config = dict(
    hidden_size=128,
    n_experts=128,
    d_shared_expert=0,
    moe_layers=[0, 1, 2, 3, 4, 5, 6, 7, 8],
    balance_bias=True,
    lr_router=0.00234,
    vocab_size=7821,
    norm_eps=1e-06,
    max_grad_norm=1.0,
)
Below are experts of layer 6 (counted from 0) of a mixture-of-experts language model. Rows are named router (the router's row for the expert), down (a neuron's output weights, with its number) and show model dimensions 0-127. Each number is 128 + 32 x the weight over its row's rms, rounded and kept within 0 to 255. Numbers have three digits each.
Before each expert's rows: a language model's description of what the expert responds to. This comes from a sample of Wikipedia text that the model never trained on.

# expert 10
Description: Spaces, separators and short words placed right before a number, such as "age of", "km^{", "(", "°N", table pipes and semicolons.
router:192031126155159123118187184081097186141100108097146132106097124069125123125099063147108139180147083127107142146129177180130153172131115141138099129128154116146161170066160053130111112137141124139139188129146141125149140097126163115150174141160091139091104091152131136157080185114105170112189118157138143088108067137118158129116101100052167104127097113140140148133099118191120161092177
down0:119120128065124133176124164121115159195179101091153154212090113150094147096131086187110091132067150111124103144160119126131113100168122111142166126141134127139141087048119084115115114138107115080162094128151140080136084156107140092148097141176168124083088105151120112095202102148123082124164156149126193144053121177135131113141124050096112077154097154078094126080122130112136141145072
down1:152169120122137191163148113090133140102141121168137207120072086137095159192126124132074109159086173157163178129150165151183128177157146126118110105149117174093170138159120057120179130116112114104103146139137086098118143116122155169125162126120163075136084176121087151159107150091218114169155125151107110166059056076132135102104154093126065086128136149130065117101118139126119120114136
down2:095115124104129152133091084161105084147211113098080128155054133121118112140150083096094181157128091082113087125117126089187155138138124139109106153146140111054090174104121126068131153116092158115167095120098141143185140158079118115134144073126124070136098146180148177083103057161125085180124089094170145109085141139115061121118126140158063100119150108110114120066136098130099122143078
down3:126113145072089164146126068144171179133082124075145173120148136139124116069088150154172130077108161084113137111093197072137113135117186123159173151162091131100111118152118166166184080125083132135077080126100148143131077117123113102124218145117104134089120204126084064143170136109106161151086050120150122130122120146121129118166168166125081120114161152123126111130100090094146074125108

# expert 6
Description: Pipe separators, dashes, and commas between numbers in sports statistics tables and score lists, such as 17 | 0, 6–2, 1,780.
router:104086081160156165110121152094129172164142029075131161102095097163096182153166114119090076172153107126129101220178171091128142069088093138124131101129150139162148097131121115113147088155098144112131144138117152058105096139081116125088163198136128112138069141144124154099088132111113105118172141153089191186105078159132089149133155133129105069113127082110099155147100097134133167143134
down0:105127135089113159192139149120137188106135143064092114133110112164063165147134105136128147114085148118103165132155094134138110142096101126144118099111156098133125139124158086090085158101117165118044135163095158126149136062194098123111151103175067138118134145174130103118038176081100201135214163095135169156069126130129098126080110090127119126099117201149129134085142144118120135103173
down1:135114172107161147074089077112099119151150135128125184154151108201070115111088110134113151155174168103086147145156087141169121126130128119124122110151122115053116138077112093112172149147099119131170115143087101156145139153131186128108126110136134069184168188114104183138157086127148134082187036141146108129138115158124170156141146124164049142148100136112069092102147060193129166144132
down2:131118086136157103150128144120139109167156096177095128147092108137118166134071113095074166106177134098150193125142126143167126076096158118106128112168104107068170139103117121151177089138160145117125118104082132104135117110208182057080093115120144101157065155085146112107165126125109136079163166107124114084102112120126096218131199186105139099137105134088043123112123110147145143107066
down3:145094110109150169160108148101092131064109121153132109084159162107132089119158169121149168169149120122140134133087138136135161147127127126152107118125157104113151137128114184088128100133157124043177194082129189111154108127160121141139118178122043125186097120136143109102058096113149110207074127138132185160155136140111118097148111090169091056126175053116153149121103131074092079175096

# expert 16
Description: Articles, "of the", "his" and 's in titles and prose about films, songs and albums, e.g. "Son of a", "The Tonight Show".
router:158197117114121143119089136180207145107140111111131113149128186137128128138154107145140089072141157096159116114080093105107076083113068075115105142134084089143097107163111174186116154113113121116169060152132161107116136128117090090124156117125131130091123150045093096110107125181092146104203161078126102105095139168156075068168143131140166108108103166165102100178115088112094155118186
down0:123142076125130082123135109106114074123091134107037150171150131112066160141087168161105156143121121087170145144099109143135130144132161160153128143131204127118130073138126112090100053100121147131062148098085134139193118129143184142093155084103089108112132149132153144079162132117121153120110173201089149127163205078124140126104122167141182165063155069113114091139150192095128135113152
down1:114109201150122123137159077086122112093168066150130178101180147133036132191133113129109168109118084116132132075140146117137146140173110142149150137100120090134140104140116086113163126149128171176166107109073166117108153138087147133098083135083156124145123113101082130116135156048122115108141100129142127153141184166118162114019136113152076132111178065183090077155072113136125130132099
down2:145090136100127144102195117109136062101112120129122119021111112176098156151059127155105128129125108114162166127151141095170128151169131108104147099148159120109111146093161142134086208097108158180166099052049119150118130155144152108107083133177108105137125162112143135064072152084183155092088066124141094155144148138105149111107158142158102117072116107134120111111092132152088105137060
down3:181141060107131134097103078168151144186122131091141145142114111114135118080118122136133151140105076139184124169172108149109149091067132139097139138079122117175152127137174137138156148068141103116158133119152193100166188128129151135163173149108127113082155125121092121109177162174078087056156213158126069109158159084114136112099116109146141128136127089103193161074089075160176120124078

# expert 20
Description: Byte pieces of Thai, Chinese, Japanese and Greek script, plus single digits and numbers in tables, years and race times.
router:151130126157129085073101082101125160132136131073126166115143121116154107122076135150089087185137198124123142129138141132144116164129152159156130135154184164104175070160138178117164090075101090124147153121160127062117129126068150136060120177156110139109142074150109099067176110139148171112160170152129161149139146107169154083111113139144097122103132171107060183129083096058082069080133
down0:095112140137179145089147119075066139134186116108135142101149128086110200178167085081107102142068128150183140093163110081178135135111151142107127132084140096150106171074060160117160120135186131092109165110070136159105147133139100149086042145093093124125145131138123154114101127083138193081091109051109124189131150140069135179121123094114132111126124146132164142103154086110132097167138
down1:139163088106093132140150105124144114044203107109094123090074121171109131138111138120115092150156139144133179131123107101107070135088118138091124103116103150144148150158155185181136197058121102154108163169093143120096103160112085118133157152119121139191132122134154019148161127122122131123084162095152117107081177147212152182160101121131184106164128123123082134100165102093174116098144
down2:123095172092134140071180165098089107118080144137056140098154119120197128127110110158092189098164081128114088127116190134107148137133163099151107113107112111154154101176116076137136144149101148056097120079095127143146110104142139075086140112128185111131135115149151153144061087077189141146167099124113162153124164103191181144148113174075096135161149177120075164135117167176177093139120
down3:113103146159116171150062116095114050104097120133154093132119119123047144128126178163128100065163167159151149143099165059177150119164109119136142121122070115103168134098159147114112162126102146080169120111117121179139123115168137167088105136129069093064140136076171103168090085169088120112101122122120166133098085152135047144108126073098141099105109081102165124147152060109126081164131

# expert 42
Description: Plural suffixes and plural nouns, such as generations, proteases, vehicles, findings, students, children.
router:152132135189138108136154081103085087104188179166131177129148118080184123192107162110123145118147139131111137100137104104134107123186085138105128131153157091154139139092116132123139121141131152130200137121070151163164133141107195134180103086110117148123151121190137138155128134093170115194148148153140155112188197122185179150116119117066116178113101105194177073138151105104164121084060
down0:123107107161137102113121177229124073073067141158161071055077164107108105163134126143149111137100117137058178154099113089092170146143159124113143120139104155170119093176086105106130118112083110121083089128086137102102154088155150171133123060094160110169110142136094067123137121128168154112164142154138114186144110150083138116166145100164134085106116141146142081130172162130143143121214
down1:147145119113098035155148113197154175136061155132159138123117147163105144039128094198156116114113134107142118106162127179075124096112181179144141141131099164147155111157125135132165087154112096145082144147161152045132142114141107139079171120180060103155137137138178108141120173171066111116142159094125089140170079104163137097138102140096159091138096149099125123142111202146123145164128
down2:158129181158090102121118104119151113166134130145174097080062101110132108210094115140098131178098160135124147102129081093131201184138139154132126141176133094167102139111148171075092149127154094118126131129105116066112156187145149119156134127203113090112099091163106146132111158073200088110146102080104125152088145148049129151110127089141092139103164080082089142108151098156178129161179
down3:158060124150118115104192132179154099115101117118125089209164143131150100110168114147114087119086165115146055091160082163108106070100124151163110117145145142149143101135137059167154118160064108143133133159148178150075149104122087140111158101098143152095131116156153134100149152155042136138176118116096123160215126115121080115107145108116127137147173123129174142152163146194141098114212

# expert 50
Description: The preposition for and similar words, plus word-start stems like inter, cont, prot, sup, as in cont-aining, d-et-erministic.
router:132103107164070079094143133190128185088087194104138140063166086137150101139106097148158171143084146100122116078083104148150084124143113148174163102147158102104157120126120201157170139118043111121127167164070138147062153115125086171138165104143141187112125157130186165132098151175110187114130110124124142082115098138088123065106085113141144158150155119144107184115150116140140080127149
down0:143179166147138186064081159089179148088157163160158136150076094120128140120180140077090132092083156137122085118095096096084117179142143199052176110175105142151165150144136145170129115138101121106121181151108151130143124149108106158048108125121106140097143141162116112109115108183098162128098083194157116120148166129137129117125080060117086144166089114136158169124081177112111125162083
down1:120139113115105094143124153114181062131139145135091146112127115171069143133115108037089159170111191104140180124176106134107186073147135071109181122168126138116151107171174168133089184127100163131141159131166121112111119104150126135129144162108114174126159088167112094066100126118119100080116108173095203163108129169137174076055148092141137182127147141171157109143116170171117104171147
down2:110180141192172106119121092139089131115158124126116167177143103105154136125118161156148214103101129127098133100173095104164135091172136135137101089151115133140102137125147113135139175086062089136073104159186118143127100085185156107082120084146148100114051182141094178166165137146121064128167148116112173114141167163186168116108081193189094065140162117129133123112095122121136110082149
down3:161164117081148137100091166119128126144177109130089125118155115129169118148163151193154124113186151124129158167091084103139098073094052123155151127163083178078107134161111069174097128141098106117138055122155147107140122108063098164120172097096093094125145112162145173150119081164146085121111168146096096104139145130173140111124076110162191096100118107077106056137116106140217109112133

# expert 17
Description: Consonant-led mid-word pieces of Spanish, Slavic and other foreign names and places, e.g. San Martín, Roosevelt, Bydgoszcz, Suárez.
router:103126122143136136141144125107130149119071116104112110110135076167127153100126141088112084187101133182182149087148153177189124118114114147132059120172135177097138096072092132146128133138139125156162158119065145160129162110109081136094127110135115092123126093107099141092105078163164114106123092057122048100102151161076117099124171136157214165160181099124185174180070105108113188139126
down0:083131117134092182129152175119148094115106132109134161172120104171144155111116145169111180154123175072102116107110120142129124091089110128175110179104096093172095139164082143179167193144126077141179109175145139159086184082123100143100113108180135104138154077125093176161152117168101099073115120131116127170130030173103082173122130133092115099096114088105113127135106176091116046118112
down1:115145104110157097097139120151109107156157131098137091157079134119130085191144151159156139093132161129084153015147095149105148103118144114120096114129119131065091153159107085116097154148096103167112114131151114089110126133097101088143146143071152121150114048102194082101106148117114136223122097123156135162163124063116164146153109171113069047136176137065101131116122118117181155115165
down2:115091117117150097088084139109074166162112196066179122165126124120070183117128158138168150086107106152115150159099150152097116170160122125113129111169117186063109140089159154172105110144126086178107156126169148079124130114172093116165172122133089138081135114111080151105161147173144148112157168133065093114143083100147097093114114105150123107177151200090139198129121097132116179174070
down3:132120137047121114067071083139130107187079146131199090106109149168127121103170111122135061095145132144126146158128138153104127186094113123127120101119098114064172117138140125096120091113089095081123113145041123138116167164083168109138087094106155091164097131136166102177156125101158127175172098109160151157133125075212136172107152148103081118157147075156140098120115168114167137130181

# expert 14
Description: Prepositions and the infinitive to after verbs or nouns, such as continued to, remained in, over, under, into, due to.
router:107023115139163180092133091154093106103088184115162113139111174113115113187110135115184165151095182081127110157104115107116144106164060107122168084124152136154142102170100120132058087174062167138139078111127108181147178140115119155172140105146130154112178134160111111115104140200074161109179099118143142149097154127103127162125097096120132132146105106157179133147175175128115140176165
down0:142086148122135155138132117089153123148178204109136098113078143088108132088126103127150100128094123078124121136157084127115096126138144060113173159172123110158139183115093073124163103182153167170164119139132145168080118110121143110135169131093035151136123093136159131124079141135157198120128115054103154140168112190109092161099134070162164212097117189093093101111165108121156149154157
down1:186066165105143122115144196161083137153161174131210143171130124110112163120155127121140131110160171065115144132100102106089157131155144039101080107111107130079173130113144104139150182106078070150173141168158149129097112127121106135155132068124149132132084114162148134085150151092134128111152174118148111089142177130148098114129152112120040114050154111117170124109120162182173089077121
down2:100142133135147155159147128127123139183154110136130092053125124123067106100097139110085143138126107151207154110118116141090147077193074077178164108080190149136191091100067114126123144121185109126134111079174136133065105121128128150158082119105102085133134120118124161163165138024163155134086184122108164092116171141096101114123174126120096176136136122179137164141110092140179117125103
down3:107124065115065104139128162161119147118158152196152119068139102111166130179067114106118106160151110102079155140166077117102160147088208155126161125113152149110125115100128129119122188122170107108049115097118092106129126098171137090059152095117169156129118095158116073114086146154123180103145123050151080134109140117069147122066139195165129143089138122136092105139166103134127164106175

# expert 61
Description: A lone first letter of a word after articles or possessives, e.g. l-iaison, l-oyal, l-uxurious, R-achel.
router:123157086124072117090112163146130158121126148087139117175118150144204081034121132147128087120166102132167146122108193157097130106149084094108118169085120113071093163135087181165098190078177133131149139082098127160085142139165125134152150135129161134153096088103077168111061111126122114168129140107143107130077108118164073097169110113155151117167142086103153162187193141160120156112173
down0:105144120145112106156098093116174169114144127137117102148126174121155175139148155166141147172170146120149111108171072083137142121145107088132129085118112099154112159143136104197179147144153095082172122168119118072067146190187148158218138121089079117146168120100116121097106115114143139172084172092128103110083116202045105077124133137131150138176133150109132179122184148089133068102093
down1:169096108127103080141078073134082116189155108142128135137127147091117163159105138153178082221186114137124155144086146044114122121112124127143127159093123060112065138150117171041169132084167117101154168147099101136098093159116148165129063101181110098098155130198121104093144155088131167137142088192169129115122162118151074141102142146122140147131123150109099093138126088122162127111131
down2:095120152176124141159224127081157111090155148085195158120067096168162127109130090124165128073133086135125146114099088097153152081091099117102101126105124173160127111077118156138090098146192109109124112086124144083162154136131111113128098142121172148128116156098094022094149119089161115119148114109115156190135153090155125111124085141166136119129133099135171106103158045042128107147150
down3:077139093144132116109089081150092152084126159182102100123059098113085141185112121132115174124148172110107108115137178034116123132134141101121103142123136158099144144146149179160076176107113131179091143134153168110114105171171107134102138074198085116108131139146107126130108133099173156106154087034126181088136173153165184089213113104147153097124112089161091109111131116111121106093117

# expert 4
Description: Single digits and digit groups inside numbers, especially geographic coordinates, table counts and years, plus nouns like work, design, development.
router:148124192162138086135116127112134090153164145105144125118128086128169194128127113069133066126142171097142102159142137173159161117116110208140120134138129093082158162130136103119155108153134176124119105172123160093110102109134187122074081138154123126100076150148128091125115175040149162067120165186071118111140194118157128129103114131079127157184109109123100149092083085154126091120031
down0:084119121106126140156115125132132177056178125153126148118150099188128131165146220213141142143120173131108128124138131131046113163131133113129169111115167151093178178107171107144174092088081106093095104164117104079113160177102138179110153160140154103176117155160110147180128122095168132150138079119116161162158137119075152185129115140188109171150145113090142075073109114171169143102143
down1:097162084168130138061190090146203071106105161140144141149198101189116181192175156137095049143072102120151118074131160173095161125116144099100133113081120146101152145105095146206137103141147115144113126141093119133099176078136122094119139172142120089142186165089115068133124116162142138140062106105123117124151163146115142132093157143172126135100157119133168117140116113151146109083184
down2:138127103150145102131139138072115076089188133143134122141143145100128125152178177117089135099160140163182067204110124103128126143121117089085117081135108171081136101155142144202190120105108154154162138112137194117095086135105138171103139155090102126128129118113111111093154181109144142133090115122114124129104192041091124079194080101111101128069108036148125144092146177144141095090144
down3:135180125135092152148123152141141117054056154189129139131109145108150151209078095060114095147145111145141124123124110169077128102107103133152114176141153085163185057144085162105083159104162094082141131158093090165129087114163152207096116149144161101113120114143202086143123204092144104120107132121110182163148174138150135105142152130138142145102113141106181115136149129141139205151120

# expert 9
Description: Sentence-final periods fused to word endings, plus dots in initials, abbreviations and domains, e.g. a.k.a., U.S., Charles F., .co.uk.
router:158185102160106140098114169163156155120096032185131141095141137135147178174129103118088084136170076122145113146165100110089128126106089149107124158153154175110177155182081132098109144094134158138098079090120177145149148096116136160104180145102138119148110134091139121095126139112145104150165191101129166129135059082106203148113111095147133088086133178167056095103117085189105111123172
down0:114197136181112150126143131176075135038142141162089087142075111130130129136105127111067143148136118119152144192082131138123116123153108229137114110130115105162093098155206169166127086118147157072164096133135164057113143156142063163100115082178134151112107129144094101107140069105091120171096161101131164147117139113139081133130080134152122111094091106125122087090145145150056115146146
down1:079063146117158165123092114097120150072089115115142157136156089173140135069113175136102151116153151095123133086112103136133123121093108099106096113140107128147091100102146107075104128095122183122148049196065108125011139089159139129123140163088095111107142093123113106146095093150182107165142088107177087140077126154126117134115148183174078125085134098109165150095175145084102159137172
down2:136143113127182109112077112083156118134125151168143181114158091154099154155138218104129099194128108125101110148203128125175138111151101104145178086124141121130145143154097120065083120175100144161189100168095184139119096117055190132095192117120092112115154128141121187114112133148158102125103109192135111113119084146109103127111070155178153140168152101197176129170142127171147100150149
down3:104154100141085149111128113111044151134088126090117122140112103160099153147113071145090139144138071175157120146164150147041117190132155128143110101086147112110142147162136189105170128105116101154128198096141108135060125154136069139143163104177171161115153190150151193150088164067153110195119133061140155168117085150102125116108125141165140079131174120094181167152123160135140124146115

# expert 26
Description: First capitalized piece of a place or proper name after in, of or a pipe, such as San, Cal(abar), Do(ha), Atl(as).
router:086137088124145130101110102082093162164065135083154145153081143155130133081183182150123177125156106153164168166088181112168154179178131117175145100136141111106164103102117140174092123113137142108107132092098047076166098127140125167103154138117111117184059148117146150110125067162127126075125042106066069146104069139120094126116137130145143145166084102122127161171106129109113167101147
down0:101186165158168136099104096156123140070095136082143143088100179178149128142177163125116173111166187107132161086057131151168110133077164195109132090151116136094104149109071150115159106130107144233113132133158076153120086132100090146134131153171119125178144170084120131113176110125116156112094099130139123099190102125133098151137150119098096129208152146094149118095124076169145177094150
down1:135168131135100190172166128084129153043064124098135130186124113160134112099111120135170157106128097115112164075133144122123100120128097124161145144138086062125095123094140125113068135164115104134114141176082119151151091208105141133194063119098134123069130136076186136134124161107155192158141162214123143123124162138186110180116138118151111128147135096085112107152159130064090084097109
down2:136124117113149101134127153141087127055144132137145079129151173089161076117072061166166108131105081143129134114126105149150128159148128143137121162135153119163088145208114198113211070139112135115122158167109139135146159189153147144141149109096136093131130177132092145130053139209145144159064193107132119124103137128097110158093110085074141120037155168144139165148166112120111130174118
down3:087133123125050101145132190149097102133084139161137103099175127153121149120111109105088132142136129128083108157150156132085118067113132069120052152152135169155109092224083117168105151109098196120075147170157099110156154090106132124171108074151159150056176138092106164196112154098134133136123099112123104112185128094160068086079107116080117137092099125096113113150140150101132146143092

# expert 53
Description: Prepositions and labels linking roles to institutions and places in biographies and infoboxes, e.g. of, at the University of, Country:, =.
router:091087184117105142131107183168151120120119129109117105156094146108112117153144113184131169112116133126101115120059097141131064105159118058127139105106134144205184121118151107117096156190090107110141046136134123118130125129131092180094046098073139164140171130044153177120127076147106111111167133106110134156084098165120068091147098118071190126148104158123111141155166151119124167137179
down0:173149106127111196129152109139108137005157094100069149052126105132120120103167141089107090115123123097166110148128141116138115148137105187143106119152130120090133145176112108163121127074107140151137115125140134142122134103132131187117104064103160150122124205148068075139095139149106080116152079165113154080089208100110125153131089097097125085131112098100046132137170104182101145100153
down1:146133171210105129070146116067088108139111120084127150097209093115102119106167153134156126164112121135139165117126091150113171097175100158099146099153149130102106141162128142112132158152110183166186139160163087185125081163093180132118065121186086147119167072126135060082117112141171113129141113166160156155169140121141164127157110203105090156118142116165166195158093155127167154125129
down2:180094085087159150105135107131163123135182170103136132095155094115095120156141105127131089134176131148128152128099189144138100111067175115146155114135097172133229138111111142185142090140126153149092125044101192171092161057116145175164121119108088113116115126084170173170088146148059107090102130098139102127141131131161150125189072131191124149139096163078121175109107119111136151112147
down3:143118112105183141138091100137076196179149123167153111118122140102123190087166115071141122109133155151131131152193126090135205080144117113197109131130187116143130144162131158145146178107132137128185173156140137128131136134145126125147097150148110177137106176151068132143130073142104201130062172039180119165089118164139115086126136116157130098119188156118178176118108132137098074157136

# expert 41
Description: Object and demonstrative pronouns after verbs or prepositions, such as it, him, them, that, this, plus es in foreseeable.
router:148061149119121149070160100106111105137148179160100179128160183161108096145141184091161157122112118138146145157073147111049169055155074063102123124121126055113112149111088090149118094142085089108142140094128135137115084189140182119123120141097155154147090120178106145137118143213156158138122095138107112168120170176137146183148132130121196134092112150110149115158140160118155095160073
down0:145110101119085154146168117176076133045126177154137141151113092153122056117132141180158195061082112125086126133148119156116082124120158126118110083182142123132174147142128061157132107161143128114147129109170146100178150150175169116156098091169112161160142129141147094140127177136140173165121145089093130145174122150170098142119131119125103173072114096170157129180188158128161093052195
down1:128119115063121131147140124108120117072152123098122112153090092137186113159172101082136134092141151159163121094160101109106135161139101175134104148044115089176209156128122092193118166093141179021137180136117099102157075052162141099084108127092135122176115167140128115116113135112099123179136162101065103104149100142124162119135113157140149098070172104095114088107118112107122113092163
down2:110147161146113135147191104115160138171141131142196139116098122124097124128089087110110160114136088146045231127114082137127111118137154158172141136139143134157106168092168170146152151135142147097134141171070087105146055115109143117185118203170108100113103119116106154084096100141108109094133154094164074158073155099053158122099124086150118095068134090146178161129154095140154124175093
down3:130095100119093166123129093068144113128123098102178073078155160102143126202118140152135085137178080132116181094142173117153109164130115074131173095090160128110071124064104131082148146156157127092118121131112093148180127160184111139095037121092158074125137122126147126119111121083119119124147145180179191164088165108126136137152162143180079159122090181083115095120131081147156118158077

# expert 47
Description: Capitalized words and fragments inside song, album and show titles, e.g. Night, Love, Dead, You, Awesome, Before You Die.
router:190133120090103137099133126098142115085117158118092128151165144151098093103148173084091096095077166118115121091130102060122130126099054148114137148181087149105089097177120126092120165074115157131156094204103091074078095126131132119156161122105126100096136118189079119097167173130146070134170129128114121101106119149145059162197176095149140114051191128131145150158166125097117120116092
down0:123115173148160138169129178121147136113064177106121113149103148139167120179128135169103129124126117149164112120124136163157067157101156153168120133123144135153136069060172111139162136135131178133113032127136077128178140149170147136051113093184141107192155091087131185152122115084096157149138104104125066149121175094113177140152147165085175106145083110117146093108109063085120127115195
down1:113141177069096156155115150169113134145149154118152108158124130122158111137150133179202140102135115115136076131145128122091099077045078170154145176141120124100164170179161173143116089108101087107155110163228174111176159137132139094136120141115161124116115083138130122115089114119086047133158124091122101099103101109098152148113086171095102077067124141161128138163052159183102093146119
down2:112159124149111174142140170134146122111097080099169071097123132139194106144082148143090165126135082112129142137121093087184159130075081143130118098152133161105146134146097186130133112117095083187080079159146103094085109157170103067157110156207084058123098177112096167124154141069118131087157200153132164139121127102109106191147151181120165145145106083117167123129090156142139078112110
down3:102115172151115119112151156117090033187135205191126148123104143139172125100181118137106118180147192116151130101111158093120131161142183154167122094071066108152125124131123141042096082143104150082175156105094119108114101158170143178127133113142143107095056134141138181161110112101168126165167067148087148129097115137113127075158087135134128124111108097129093064106103161131152102146110

# expert 11
Description: Short word-initial pieces like be, se, te, en, bre that begin lowercase nouns, often in architecture or species descriptions, e.g. segmental.
router:158160128141141113087124168180133188130091182103130110172185113088095097115102126095158212143095120076121106091135138182150120121131101141100149147139139197109104187110113114154066141134107118143102169141093124173096106100164125126196135144134146110075087149143172139129083136167077147167153073150090138104142094140158120074087055121141139140116129073089178183122113095171119097107177
down0:088107117157102089077132228169103082080154161104145112114202180148114124150113101122100130161098139134155135166122127125124139084136167084143077105137177107156151130102104130188195107164103130115107123116128168165084111131073142154145096140117080104170139140145125196161064123113114157066141137193155170128144164121157082151174150149154104137140143117076114120144136134142069118066071
down1:087101157104121169163132156128197163136215145124173087132176123182130138027143141104143086206157144128176132095138154101132125105115121072164108144104056163166102113150123098178085105103175154086159083044102117135094109147123109140142139082094140098127123116129160144135107091152120134156165107098173133118091102146132085125103160113157144124141177102110153161102137060099123159125164
down2:107093146180134150120097068080120058137127150121130177099114129140147157148165120163139168145177136163129100175165134138074089141158135127165149105109192085070178113175087113109137121100109104139102120112114063136169128124138167164142149140110127135123140178114161217150149095131128111184104117120091158156190138081076147096080072093125175104104095074139125089135105139130078150052161
down3:104121173141165158078132174137073141133116123186157161117075063124096139080125090101079069173144124119106121134094099091167160112153092142136156086108173130078161089118120125099120149044155132103105114108135042104092045098122076123089124123130163121126106098122202134159153172148154108128079135126123142092110150148161164125130140111141117153093081128175126156165078180152160161146084

# expert 45
Description: Title lines and first-sentence formulas of short articles, e.g. "may refer to", ") is a", "(born", "American", "Genus of", "Township in".
router:150169183106159085125072095158135087079138161197129110126170104147116150172115167129122107178182126145123161136158089120157133181128105099152148086141077091141123121073182157068072167114113117092149121158120106113171200105132115122069099186101133138090186105075138129121151105177150074145099150178156110116117124165104110124068116119160168088153125157113146148097182119175099121084112
down0:103107141144124156126148136124195094000156098121092135130128148176120113242148111105078087123146087098137100143112180099159064143158155122110172128095074186088124127136069108159138151176112150150119128132130138104132059147115120070092168108112141098162132118133136137140082149188161116144161093083131079166124148153118103121142127164117151143156136160122086098103169163167140148124155
down1:202106126138128115117156167140086182134192167035140071154129102135157118075085098191101142162078143122108140111151081139087169121150121109190085134107145128128132150173124148128148155162121138119148113156162155154112106161195164167087089160125086097098147122147120137100112160105180092174085116119109126095074134106050082098172188129142102142120125114193137165113115155136133107153168
down2:101095159146115105098161072122150068034077166094067171116132092141101129172156131135126144174123092062121102146090071088142112086111131124147197130143109087066052112097113093118073165109092112140125096121082165134091123125099102152093113131142115130079156090151146146146151145107191127139155112188151168098133187150088137167142111098106105126131108092125101062090105109105102136132129
down3:110123144126158107117093131117132190152198150131110138104143164071127038140138123126082162153137120116133144141159074127092158158138147119107117082126156112028143121090157112143140106140141105100160096091132147107080081089156199168099105126092183109172147178121115099114117154101117156074081083120146139101080131088133111137150103140183121069144065090040109130130146096163162127175115

# expert 51
Description: Subordinators and sentence-opening connectives in prose, e.g. because, while, when, that, However, After, Among, Since.
router:133046156132125058185149081072120146128113171184144127148147152098073135149143134095166143140090168075116100129118116086151146148137145103164162121132096149121102070176169101136098114197065132103133167141155094128116128171063103121151146120149135185113142132207165149144123116211137138105157143145088128182125157172094092173154145120118143148162157126164172111079165178116129107139164
down0:130112131036156143133143135108084140125138168124172147169139160148113106109156066119146117093147140118111111099127078159125128076119129125096131161157117106174153114083159111164154103106146179100107150147153102105159133054159119131146112099174079098188090134146090161066131165102147218072141134081156057153108089081139104199129170073114080164109091117096134136107137166133110094175119
down1:132115111128146140129152106084105128149148110146129120165117193105134175068131123125149080126109127099099120168072118158086163057168097135156156121127101144130156121141145080101118114153150156065121134121098133108180142146163108107147137158101091142147135121153080137118094106162072218026122098088178067111037154077105116103146110059121127138094062119107098142167140135111138114143187
down2:130076089145122193163105124084100124237112164156181098129091177128231117084126115124102097084113152110138158148104208172111124147118138144099089169121113097142123143096136121119117087086119142080128131152137104169191138085112143140150141150126151125128106091139105115110115120063152123150153128169106087110084101110155094098104062119186070125092143093127138147148150082110149143158066
down3:170102147108072065194206171093193150084136148086139098129154116086109110147105117126106140103141118114122099160124158164041107093108143099093101178137141165121172178130110157095122090115120108104162153166155170121125158107109110060161168166150100093112161123115096079111076074117148116121120140110165105103080179118185139089136096134098207152122136150118114164181112142097088116137104

# expert 37
Description: Decimal points, thousands commas, degree and minute signs, and currency symbols within numeric data, e.g. 423.6, 2,741, 40°42′.
router:177066138173136134148158087109140160123128077099142134119132133153147139149107117137165127126127133125138149178097160116118163164113129162166140147150206159125138174106118122078075106162116088130110087123199146116110125095136158103144187124099109182111092145103109075127109159069092120146159108147097177102082078089097174168096075102070147081202062167142089122105130149185141082093173
down0:148219130093096174157166087098119094143109145106140103167103151115154152102161102135114123042128204107146149191105149114092121063094097136139143137102070135142152077090173144142128145133135163093161119090100172135150118089129141089106096105146095161123113090140071191129153131143063143109146176174131151169122151164134151113075097090171125148157120091118151184125082111080135127171074
down1:112088141080117126156125157147178089116061158089126150092096125153154137143052124106094094108173102148162137140117138083136143122128075059100075158121126142103144145155151138113110191161162156175100170087134088061115191112127132154117159113132116184095119096102156131081068204132102089133175124134110133172143116115125090157086154151107165076172105139138147194139095145122159073169091
down2:166149091089063099095133136116085082095113179143106059181144113162103094219099137111128168074136120085145094090113117097091134171094120141123131125111101096171170113139117164134167113117119031143151154146183147100163105113063171165157165166186131155170169104123162142120138097115148164166163113118133137107102181174155129159144125124110189133138157084104169130137098137076111135119155
down3:086166156128144157084135147119140120117081089167084112158047122126157124166144118116088113128107137134129114133138140158171113066134125117096156093166107140083172131088148078135109107142151128144093110127110112118151136148196120122087203130163156058129140155124126135110105155112165217090137110090111180152084119086089139129131114168118159073123128208084032109100185093105126177134169

# expert 33
Description: Digits, closing braces and pipes in sports scores and results tables, especially tennis set scores like 7–6^{(7–5)} and match results 8-0.
router:080074106132178079086100108105144128145139057123147135168109105157106201142129160120081116128190063089153118155164123159155172148131175134121126130169179157144160146107135137151130100093157084179161160124129133081103115126042109145146115128149126157149153104095189077183106110134179170074187127119183146134120148142129147080088073130129083113137166079145078152159086138120133134093139
down0:093143138097144084121145116176109149103113142092094126134191151191136133127158115182089060091128121123132136145127170141089090120164108087140174128082111146094169115120156176074138171181153180158123077088180147083120174063186140107147155131167129146167193100084124077131116167153122164196121121125121099120103132071141211150089118090116166095150163139165118144158135145136117082117131
down1:140118108168113162104150130140144170100123128123113075159136143144146104152170074151177113148105113099174089139119138136113176120139109143178079113108115024162141176158213116196208096096099128128084174092111118105120108130127183086141194160080139128129169140170097136120101157142079190109172187084155154109147124148161117117144140121140124182137082080117125119132168168172118102136122
down2:080127092151109116085136106117111067100098160144140145175169116096087139159078105105149156140115127176166141115130099129140111101116140101098139148131098112163169204109096167116134120140148132094136173149103123033114096108168097168174128120101124151122124178088161119108082196144114165067087157036100138123153210086172139179107121113192145122094097123134176131133160096077118115144154
down3:116094083131109167186155188104150149081180121117073103088123141142075127156134093171176197089072148110146144088118118120176149102105084129093139086107129131107166134173130125135126066117076186151136045118092100097161148112070119100103087117177100105155169126117105106131176103129148150144116189141111126147179164149130158143158101112139141146167144157170114096098129063102128117085195